{"num_hidden_layers": 8, "hidden_size": 512, "n_experts": 128, "experts_per_token": 8, "d_expert": 64, "d_shared_expert": 128, "hidden_act": "geglu", "moe_layers": [3, 4, 5, 6, 7], "router_score": "softmax", "normalize_top_k": false, "routed_scale": 4.0, "balance_loss": 0.00407, "balance_bias": false, "router_z_loss": 0.0001, "init_std_router": 0.028, "lr_router": 0.000562, "vocab_size": 8192, "norm": "rmsnorm", "norm_eps": 1e-07, "tie_word_embeddings": true, "optimizer": "soap_variant", "learning_rate": 0.00317, "beta1": 0.95, "beta2": 0.98, "batch_tokens": 65536, "max_seq_len": 1024, "train_tokens": 352300000, "max_steps": 5376, "dataset": "wikipedia_en"}
Below are experts of layer 3 (counted from 0) of a mixture-of-experts language model. Rows are named router (the router's row for the expert), down (a neuron's output weights, with its number) and show model dimensions 448-511. Each number is 200 + 30 x the weight over its row's rms, rounded and kept within 0 to 999.
Before each expert's rows: a language model's description of what the expert responds to. This comes from a sample of Wikipedia text that the model never trained on.

# expert 27
It responds to: Word-initial fragments. Short first pieces of split common words after articles or prepositions, such as sl in slogan, ch in chaplain, par in parents.
router,229,199,222,146,204,160,215,195,166,200,201,182,213,138,180,144,173,186,205,248,219,202,114,182,170,185,192,222,154,157,211,250,191,180,206,166,215,184,114,226,199,217,233,247,217,198,235,189,203,201,226,204,226,196,190,276,195,200,144,221,263,232,181,198
down0,197,210,200,227,153,174,222,165,187,217,201,234,208,148,169,159,150,153,225,214,193,243,214,185,156,215,182,227,150,174,199,175,197,225,185,188,218,196,168,171,154,168,220,213,222,198,221,175,209,271,152,181,188,160,173,196,209,212,229,195,154,197,213,170
down1,161,234,181,189,218,158,215,136,194,237,245,187,165,148,204,241,143,204,190,217,175,156,198,206,211,197,217,259,226,238,195,185,164,185,180,209,129,174,188,198,137,186,198,185,257,237,187,197,202,205,209,166,207,202,199,219,174,210,209,169,221,224,178,215
down2,179,231,191,183,176,242,218,242,201,226,225,157,233,215,210,199,193,175,132,222,215,170,246,149,179,202,152,225,216,125,232,213,190,238,237,216,209,214,187,202,202,170,191,155,174,183,170,201,188,150,193,193,153,224,203,181,213,191,195,187,217,184,181,199
down3,166,196,152,218,179,185,209,220,184,257,198,214,206,220,186,209,213,213,211,197,199,183,208,212,211,184,225,170,172,200,232,217,233,205,199,200,268,244,199,239,219,211,145,188,142,198,206,205,197,188,260,263,174,129,224,211,230,252,211,154,204,174,261,220
down4,223,162,215,257,197,231,169,190,230,210,218,192,180,198,210,201,210,206,230,191,131,222,228,187,124,192,189,230,225,223,162,160,222,150,164,182,187,183,215,209,211,232,217,202,239,163,208,207,230,175,224,177,240,218,225,176,223,253,159,197,153,230,259,209
down5,228,227,125,226,168,184,258,213,237,218,231,245,134,158,160,194,163,215,246,188,239,191,223,148,217,168,161,221,229,207,190,121,215,241,227,205,189,193,157,231,196,162,196,179,187,145,205,196,223,212,219,171,178,159,171,190,212,236,190,133,200,195,214,173
down6,220,198,207,230,201,196,188,261,212,180,199,197,208,211,261,236,203,221,232,204,189,231,202,205,194,228,206,203,268,289,197,209,177,179,213,198,184,236,235,147,170,229,199,154,204,236,252,189,167,221,225,209,243,232,268,208,207,128,220,199,216,152,198,185
down7,143,214,198,206,180,154,242,160,162,235,212,170,179,179,302,200,176,190,243,280,142,183,170,175,271,217,242,170,204,167,225,116,208,243,185,256,195,211,257,165,182,234,206,202,200,215,220,185,187,199,173,210,178,205,239,182,195,256,185,227,225,140,225,215
down8,140,194,194,240,180,215,189,187,237,155,213,191,237,190,174,156,145,257,212,233,164,239,181,195,199,229,198,201,210,170,135,199,184,244,228,216,171,137,219,229,201,148,209,204,208,207,172,215,252,208,191,177,214,221,167,248,179,232,256,245,200,238,221,186
down9,181,187,194,221,178,207,193,241,185,145,167,204,264,215,213,205,182,134,207,204,207,196,225,207,178,229,156,237,203,188,191,202,176,165,181,199,231,249,173,154,156,238,200,218,246,206,176,230,177,174,181,142,197,251,233,168,198,191,201,179,241,155,221,223
down10,231,217,183,229,179,231,236,287,215,168,230,203,218,192,208,186,171,170,233,223,201,225,211,194,184,194,200,275,210,201,225,163,173,192,174,194,179,197,184,209,183,255,213,225,202,201,129,183,143,165,223,167,226,189,225,168,151,179,213,238,253,213,240,192
down11,170,186,272,197,171,169,214,251,156,180,199,140,170,225,206,169,201,198,142,196,174,261,198,227,143,156,164,162,197,186,222,268,188,174,187,232,163,203,261,229,222,172,200,186,135,207,198,240,192,187,210,197,176,203,125,160,155,229,220,170,232,224,215,232
down12,191,185,189,215,213,160,147,228,223,209,199,174,264,196,178,206,181,193,168,203,129,180,203,222,227,168,253,217,133,214,200,227,218,194,202,209,225,209,163,216,220,235,172,236,130,172,283,168,166,186,154,229,231,192,181,221,223,213,184,176,212,236,238,168
down13,244,187,235,188,212,207,208,208,127,197,237,201,199,207,195,181,223,222,192,186,215,169,178,180,212,181,133,203,199,231,188,218,265,216,201,171,192,239,185,202,257,194,174,202,175,189,250,192,176,194,182,165,164,207,237,226,242,191,211,221,209,191,188,207
down14,242,218,205,212,191,242,198,240,171,222,221,240,251,198,154,211,208,165,210,144,202,208,206,188,182,237,193,270,180,179,185,219,166,174,165,185,160,173,195,217,254,228,186,178,199,185,215,159,173,192,183,183,240,152,112,198,184,186,140,175,176,192,167,213
down15,212,204,166,216,192,237,171,226,217,202,179,211,196,203,207,217,166,197,189,232,206,209,205,237,265,226,226,229,191,199,212,188,223,209,237,233,188,181,169,201,209,198,188,223,188,146,183,217,198,247,233,172,174,229,181,199,216,232,186,255,204,191,219,215
down16,235,144,169,163,233,226,160,239,183,225,180,165,140,202,176,208,239,255,194,276,212,188,124,230,178,184,228,177,149,200,181,146,234,149,219,175,221,215,159,209,200,174,175,192,182,198,189,179,133,240,217,189,175,217,193,179,195,204,207,174,206,255,186,210
down17,213,186,213,247,226,202,194,176,203,196,207,207,217,223,190,173,176,153,255,180,208,192,190,236,239,166,130,147,220,181,230,217,238,217,209,220,195,223,162,197,221,221,199,194,233,150,204,172,186,218,203,196,169,274,208,227,205,204,223,194,195,190,266,182
down18,182,227,144,183,188,196,243,220,243,133,187,209,208,238,204,195,272,216,208,162,232,200,165,246,161,145,227,182,197,187,186,223,179,169,188,180,197,189,250,211,220,168,155,196,122,197,189,231,144,152,223,241,223,196,184,187,177,161,204,222,173,254,176,194
down19,164,198,181,224,203,201,219,161,197,225,238,160,223,197,188,167,235,208,195,201,249,209,185,230,165,146,184,238,252,167,174,215,218,216,201,184,234,148,155,226,233,136,194,229,202,177,174,189,183,193,218,273,194,231,173,176,174,189,177,195,262,254,211,219
down20,189,163,265,184,220,118,203,242,237,225,173,194,168,241,186,172,202,206,212,163,172,199,221,189,223,165,245,224,208,216,176,214,197,235,208,178,184,170,165,187,220,143,207,196,174,204,144,196,149,204,164,156,212,272,199,203,213,226,229,196,208,165,160,213
down21,203,189,214,155,198,177,207,247,167,202,176,154,206,155,217,248,161,156,182,227,247,200,230,269,144,182,248,246,229,143,159,191,165,157,149,179,215,172,210,204,227,235,191,204,155,214,194,206,267,199,197,172,254,206,206,196,157,214,212,214,201,227,217,192
down22,201,182,136,240,209,173,213,260,218,214,193,231,178,185,209,164,219,172,156,235,187,212,189,221,187,158,197,212,121,153,250,178,255,179,222,196,152,214,214,195,195,151,196,164,177,229,217,207,176,178,183,180,163,212,185,142,198,217,217,180,197,229,256,237
down23,209,229,198,222,178,227,211,240,261,229,187,213,194,201,205,199,219,202,125,292,192,217,210,201,185,220,265,189,184,259,206,221,211,174,190,176,266,225,210,202,160,193,199,195,229,154,148,217,229,205,153,173,210,231,220,210,218,131,260,222,170,225,158,146
down24,118,201,179,221,193,197,209,231,205,204,195,188,187,176,205,209,238,244,208,199,177,261,195,203,149,186,223,204,211,196,222,182,163,227,205,230,234,242,209,230,194,178,198,199,270,148,200,224,202,145,189,231,232,212,179,210,231,244,185,181,184,198,163,225
down25,143,158,144,206,188,216,221,176,149,171,222,188,215,146,185,187,206,217,193,200,218,237,227,178,225,188,165,261,187,275,193,235,229,210,188,160,196,183,210,167,195,163,147,163,198,248,199,167,206,197,177,208,270,187,190,197,229,189,219,223,193,164,171,214
down26,209,213,233,203,167,147,205,115,174,228,182,193,197,191,238,180,152,163,161,192,234,172,211,242,203,223,153,183,209,246,161,225,216,209,247,226,285,249,178,169,171,193,188,184,218,205,203,212,214,217,181,232,206,245,231,201,235,208,179,175,239,195,191,269
down27,217,211,201,222,226,216,195,256,180,165,156,184,176,191,219,275,231,153,164,184,170,196,207,232,248,175,154,254,216,138,213,180,175,204,165,191,237,192,217,214,195,226,189,211,220,164,214,197,154,166,225,251,200,258,187,201,185,248,236,188,210,227,221,160
down28,248,166,184,146,182,220,253,202,156,207,215,194,187,172,187,162,203,192,176,244,185,167,215,221,216,182,148,204,221,230,211,249,256,215,159,193,183,205,159,208,177,197,220,180,227,193,191,157,214,225,210,151,172,152,186,232,228,153,236,224,186,250,191,178
down29,182,177,216,207,237,193,236,174,208,240,232,200,182,236,159,179,163,232,177,172,168,185,189,255,222,187,213,192,218,124,199,252,260,209,179,192,173,256,218,196,176,195,246,172,176,194,178,194,176,151,200,217,197,179,171,201,227,194,220,213,188,166,174,170
down30,246,166,213,202,184,238,246,176,138,199,272,209,236,224,178,251,176,177,188,196,138,224,227,204,224,196,196,160,206,164,233,197,211,183,201,201,207,202,192,225,176,168,218,221,218,256,151,160,241,232,195,179,182,221,157,180,208,242,183,205,244,210,145,237
down31,125,168,203,228,194,166,180,134,202,188,213,219,194,197,184,190,210,181,160,162,259,182,191,188,214,194,218,240,218,232,230,190,223,240,219,161,205,183,149,136,222,234,154,202,134,268,242,172,168,224,151,253,214,224,197,230,226,232,187,185,151,185,257,229
down32,161,227,177,209,194,188,204,208,184,207,168,197,249,257,246,201,236,162,193,194,172,219,191,238,193,250,229,212,175,203,193,179,233,235,236,161,223,175,213,222,216,210,196,226,164,174,200,204,220,246,243,184,220,226,135,164,210,188,193,229,186,146,203,172
down33,228,185,194,235,213,158,200,217,239,172,178,186,159,174,173,188,250,201,223,188,207,199,204,145,231,167,228,216,174,156,154,209,184,206,241,244,161,150,170,239,202,131,168,207,187,184,214,193,194,197,239,216,211,195,227,190,187,222,204,196,233,242,203,117
down34,215,185,158,205,196,219,189,244,198,229,203,175,193,197,200,165,166,214,210,186,225,199,182,240,234,242,246,170,228,207,201,204,238,191,222,262,194,215,195,244,178,222,228,244,178,225,184,186,181,173,245,218,227,212,157,159,202,224,223,204,133,174,159,204
down35,157,224,214,202,207,159,201,224,145,236,232,229,194,202,209,192,220,228,249,199,221,143,203,239,183,192,179,166,174,231,234,142,190,188,234,191,174,178,221,168,216,165,227,263,257,192,215,211,227,164,221,225,193,201,206,159,196,190,252,208,177,205,192,259
down36,171,185,191,171,212,258,218,239,160,206,192,177,197,214,157,255,202,207,139,260,208,236,167,188,170,140,188,194,213,244,218,200,200,161,189,162,239,131,203,170,185,231,256,215,248,234,221,189,209,210,155,246,190,235,229,221,222,185,190,231,224,223,190,187
down37,183,244,224,220,200,196,242,179,149,182,223,218,232,152,153,222,225,166,151,240,217,201,243,166,195,169,194,188,163,179,254,211,183,201,219,186,223,214,200,191,210,202,149,199,101,239,201,270,173,172,155,208,221,240,211,204,180,226,202,156,190,164,175,150
down38,204,236,191,211,195,201,193,178,188,211,176,243,290,251,215,165,187,234,190,195,131,234,194,210,172,230,225,208,184,207,256,166,229,196,195,197,172,199,170,169,200,182,179,235,188,247,130,182,212,245,185,213,137,171,177,178,230,214,223,188,177,229,133,159
down39,157,184,139,194,227,212,229,231,245,185,197,195,199,182,198,141,195,232,259,232,150,218,160,202,224,218,244,155,218,159,197,215,177,177,238,216,198,176,179,203,238,167,192,227,166,235,158,142,228,188,172,138,180,199,228,183,214,244,251,218,135,244,234,219
down40,237,218,192,240,257,192,159,200,170,186,243,170,160,190,268,265,213,161,200,181,182,213,229,196,190,173,249,185,214,249,202,156,193,167,181,171,250,201,183,186,222,222,184,208,207,210,169,207,216,195,156,168,217,231,206,235,262,169,237,198,260,157,130,211
down41,237,225,216,172,228,145,228,236,247,184,178,220,214,241,166,208,194,195,177,221,221,163,173,207,155,147,208,180,198,195,195,217,210,222,227,145,190,147,238,225,229,275,232,193,199,180,158,195,199,224,170,201,196,200,196,209,140,209,248,190,150,187,182,237
down42,211,193,243,163,187,200,205,245,232,178,213,203,223,264,205,263,218,203,178,212,188,187,179,242,186,214,241,213,180,210,154,184,167,263,220,207,207,187,195,150,218,198,183,186,245,234,236,154,134,198,196,229,201,168,203,220,172,220,162,208,199,163,187,205
down43,175,227,248,168,214,206,149,247,226,181,158,227,200,216,196,204,212,195,189,249,211,197,181,233,202,195,226,213,256,202,190,236,165,202,232,222,234,209,203,167,185,209,180,202,235,268,167,183,232,245,213,171,148,177,159,226,165,178,238,264,212,195,181,167
down44,189,211,203,212,212,191,150,197,184,240,180,222,201,165,214,252,198,194,202,225,173,182,233,172,181,179,206,198,243,186,207,187,214,201,164,184,126,175,179,211,234,182,192,152,158,193,214,198,185,182,267,159,179,190,186,216,218,244,234,212,208,181,170,234
down45,192,175,182,211,175,221,231,171,184,165,288,185,188,162,213,188,204,163,207,232,197,183,160,180,195,180,188,205,195,223,175,206,250,151,216,150,205,208,156,136,217,204,171,175,146,185,205,231,131,187,215,194,235,171,220,220,189,229,254,175,170,159,160,208
down46,195,203,172,167,181,190,175,192,182,189,182,213,136,190,218,226,178,186,220,219,180,278,189,210,229,233,238,224,175,238,199,189,210,240,169,264,203,162,194,224,166,222,167,198,163,188,270,206,173,179,170,174,157,149,197,172,175,223,205,205,264,211,140,206
down47,161,227,235,225,196,183,132,208,215,255,211,199,207,211,192,234,160,180,222,216,227,246,271,221,188,166,187,187,195,209,180,167,197,167,176,154,161,158,222,218,216,212,210,223,199,169,188,193,248,230,174,253,197,159,241,241,179,215,181,250,167,254,229,196
down48,202,219,215,220,180,205,248,193,212,179,215,204,201,230,241,242,259,221,181,205,198,179,213,182,222,218,201,153,212,182,235,250,207,221,179,172,231,218,147,175,210,198,182,186,196,124,249,208,226,125,214,215,196,242,238,170,173,205,200,238,223,213,248,218
down49,218,198,197,171,133,180,211,196,155,212,158,225,220,209,227,207,203,178,167,223,164,194,218,223,248,235,190,182,209,194,193,184,220,263,169,192,147,188,204,240,243,207,169,195,182,184,231,223,242,186,241,253,207,167,209,192,226,173,178,170,172,188,202,215
down50,155,222,164,194,225,236,198,183,161,256,172,231,150,178,230,158,220,239,212,164,233,243,234,176,251,233,213,214,224,204,193,227,169,223,230,207,223,200,189,205,168,167,172,171,181,188,185,222,202,170,206,211,185,151,192,237,236,172,222,204,190,158,207,234
down51,163,206,183,212,237,204,203,225,183,189,197,224,198,200,208,212,208,242,232,163,182,250,216,209,169,211,190,177,234,212,174,164,202,159,205,198,159,176,244,218,252,208,206,174,191,212,168,182,196,172,254,210,191,230,177,184,213,225,187,207,162,203,238,191
down52,236,205,258,208,177,230,224,224,200,220,200,230,206,251,125,174,216,196,204,270,180,195,195,191,225,211,168,198,188,196,176,179,255,182,159,237,178,200,197,224,247,245,181,182,199,142,168,213,167,242,240,189,202,196,178,285,250,251,211,186,166,218,229,195
down53,204,223,208,157,239,148,167,173,201,245,181,183,211,124,232,169,193,216,240,161,231,193,189,182,195,166,251,206,161,212,247,166,227,215,231,199,149,195,179,214,188,194,208,204,219,227,243,228,176,192,179,154,187,166,182,235,190,165,195,237,164,231,190,244
down54,174,159,200,194,191,209,154,139,151,176,157,188,153,160,193,151,213,218,204,198,241,193,203,199,150,239,226,234,196,169,207,175,186,170,197,165,214,197,197,180,207,227,213,208,207,240,190,238,201,173,158,212,218,224,191,204,172,214,184,187,204,203,234,206
down55,165,218,240,213,225,144,212,191,187,207,192,272,239,185,235,162,191,181,161,182,186,202,169,241,222,244,210,210,203,223,214,193,150,240,224,191,250,165,257,210,211,207,212,205,193,199,183,205,193,220,193,234,188,134,210,181,188,269,252,252,161,207,171,193
down56,208,234,161,169,208,176,183,191,173,261,188,194,208,231,230,142,210,198,216,161,210,160,227,172,199,194,195,202,253,241,206,195,197,162,232,254,250,212,178,200,232,207,230,202,185,193,222,155,192,141,222,206,226,190,235,195,197,158,205,196,201,200,127,220
down57,183,209,169,205,229,165,240,212,208,162,251,156,210,199,223,250,210,220,192,244,161,151,214,188,184,173,184,183,182,219,199,247,220,222,193,217,140,230,286,182,186,254,251,186,156,201,174,196,224,174,185,202,221,129,127,202,221,202,189,185,199,167,219,153
down58,238,164,166,223,238,249,199,212,198,208,227,222,228,187,171,220,207,181,222,231,236,167,216,216,177,222,224,213,191,199,157,169,178,179,209,180,228,212,235,248,187,245,250,242,259,217,185,198,235,187,201,185,153,204,219,235,214,231,200,202,222,200,194,186
down59,197,243,144,198,190,233,267,168,229,199,142,138,212,183,151,206,142,175,182,143,191,186,201,225,171,178,247,128,180,192,203,195,195,239,213,184,236,218,215,173,178,172,177,196,198,176,252,238,200,183,204,167,270,177,145,180,207,164,138,205,137,161,189,218
down60,164,206,230,197,232,168,197,190,118,170,154,170,199,197,177,183,154,240,172,221,209,193,259,205,200,249,197,201,185,222,219,194,216,197,203,186,228,175,202,176,174,184,227,234,176,212,171,168,130,147,170,203,211,207,215,230,198,184,177,203,219,225,209,180
down61,193,161,171,202,189,197,226,201,175,216,248,145,196,176,211,221,176,157,223,217,221,161,190,229,256,275,211,161,224,182,224,204,165,191,218,242,217,195,210,212,143,156,199,180,139,215,220,214,257,187,202,215,202,225,157,199,193,188,201,195,179,201,226,248
down62,204,180,242,241,199,179,235,187,145,165,185,215,133,220,210,232,237,226,192,153,181,215,176,187,221,223,161,222,178,241,182,155,235,207,211,247,215,200,235,194,187,187,243,206,199,258,171,229,212,213,138,245,249,200,209,172,221,170,172,267,231,217,209,162
down63,207,204,224,220,178,215,212,210,170,212,179,201,149,181,229,192,231,202,240,144,215,212,216,208,239,174,214,185,160,211,179,201,224,231,164,186,205,257,181,229,155,182,255,207,201,180,188,216,206,151,190,178,246,193,164,247,179,264,145,213,200,225,143,185